config.yaml
n_layer: 12
d_model: 128
n_experts: 16
experts_per_token: 2
d_expert: 96
d_shared_expert: 192
activation: "swiglu"
moe_layers: [1, 2, 3, 4, 5, 6, 7, 8, 9, 10, 11]
router_score: "sigmoid"
normalize_top_k: true
routed_scale: 1.0
balance_loss: 0.00652
balance_bias: false
n_groups: 4
groups_per_token: 3
init_std_router: 0.0271
lr_router: 0.00127
vocab_size: 2048
norm: "rmsnorm"
norm_eps: 1e-06
tie_embeddings: false
optimizer: "muon_variant"
lr: 0.0105
beta1: 0.95
batch_tokens: [32768, 65536, 131072, 262144]
seq_len: 256
train_tokens: 421600000
steps: 4176
dataset: "wikipedia_en"
Below are experts of layer 6 (counted from 0) of a mixture-of-experts language model. Rows are named gate (a neuron's input weights, with its number), up (a neuron's input weights, with its number) and show model dimensions 0-127. Each number is 128 + 32 x the weight over its row's rms, rounded and kept within 0 to 255.
Before each expert's rows: "mostly gets" lists some tokens that are sent to it at least half of the time. This comes from a sample of Wikipedia text that the model never trained on.

# expert 4
mostly gets: " from", "),", " and", ",", " &", " with"
gate6 [114  85 150 141 127 147 134  88 165 130 155 139  74 133  56 121  89 148 143 126 163 102 110 140 155  82 110  81 147  82  78 117 132 195 130 158 140 149  80 106  75  65 203 126 138  82 140 101 157 144  91 142 151 173  54 142 118 118 106 108 164 140  73 158  96  99 114 172 125 165 175 139 127 140 161 119 149 134 109 103 186 110 121 127 137 132 135 134 120 115 144  56 112 144 102  75 119 171 179 172 108  96 117  66 137 145 165  60 142 105 127 112 118 137  84 159 116 180 101 132 108 134  57 110 114 179 155 125]
up6 [114 195  74 123 105 116 102 114 161  73 146 220 164  81 176 105 168 150 108 111 119  92 115 100 151 135 171 172 112 182 145 169  58 142 168 154 130 139 166 114 149  89  91  85  97 117 107 158 102 104 151  64 149 185 215 126 116 177 101 147 172 135 177 149 102  80 103 159 141 153 107  99 130 116 103 122 140 113 146 187 111  98 113 119 116 122 139 152 151 116 105 109 153 159  50 129 133  98 112 152 114 136 117 106 134 143 143 133  96  38 113 139 111 118 126 152 150 164 127 147 118 121 150 132 142  94  63 154]

# expert 1
mostly gets: " f", " ", " con", " re", " se", " creat"
gate0 [126 143 104 186  45 104 124  83 157 164  58 148 128 132 102 116 119 137  97 113 182 121 136 143 131 135 116  79  95 129  97 187 149 151 148  93 111 115 171  83  77 121 190 136 103 156 157 133 134 131 113 149 137 116 134 127 163 127 122 144 135 162 103 179 167  96  81 113  72 227  66 113 150 142 127  54 103 121 219 127 145 110 189 156 116 103 114 157 130 110 155 148 134 104 147 109 115 108 125 123 147  73 128 115 113 115 158 110 104 107 131  91  90 143  97 149 125 159 115 204 177 120 127 111 159  90  85  81]
up0 [136  78 120 164 163  69  89 158  96 103 156 180 107 114 148  79 141 150 109 150 245 138 121 120 173  69 143 134  95 176 138 142 119 108 140  85  70 126 140  60 147  74 114 138 144 110 143 135 146 154  88 126 116 132 155  78  75 154 129 120 124 122 100  99 114 155 121 117  97  87 103 140 143  91  59 135 182 123  80 105 111  96  91  58 136 100 149 163 158 132 173  73 170 119 115 129 144 125 114 160 109 113 160 140 163 104 169 113 143 125 140 145  35 120 135 128  76 104 128 106 125 150  79 115 107  98  99 144]

# expert 2
mostly gets: " de", " ex", " dis", " pro", " re", " ca"
gate6 [156  93 151 127  50 128 150 115 110 126 118  36 158 170 123 138 161 135 146 153 145 109 162 104 114  95 199 123 137 159 156 143 120 117 109 135 118 111 148 164 110 109 138 135 150 101  99 135 136 103 150 115 119  91 184 122 145 139 158 110 142 115 118  90 149 154  57 121 140 107 127 104 102  96 161 109 152 133 182  80 174  79  61 189 164  71 137 168 144 169  95  67 119  89  80 178 145 131 158 169 128 112 151  69 127 146 108  76 109 170 107 149 128 144 172 186 114 192 140 160 172 130 110 112 128 158  77 183]
up6 [123  44  98  74 150 183 110 139 146 105 149 165 144 106  89 139 127  61 162 134 123 163 124  66 115 183 151 154 133 145 121 113 108 131 179 122 167 134 149 142 155  92 116 151 152  72 125  64  82 161 132  98 176 166  91 153  95 162 162 118 122 148 147 137 103 178 108 123 150 100 136 119 173  90 124 129  83 156 190  99 143 184 179 135 133 166  88 102 108 123  92  95 178 124 126  81 123 111 104  95 116 110 104 160  84 145 102 149 176 184  82  95 126 147  69  89  85 164 179 106 145 131 101 106 113 169 155 128]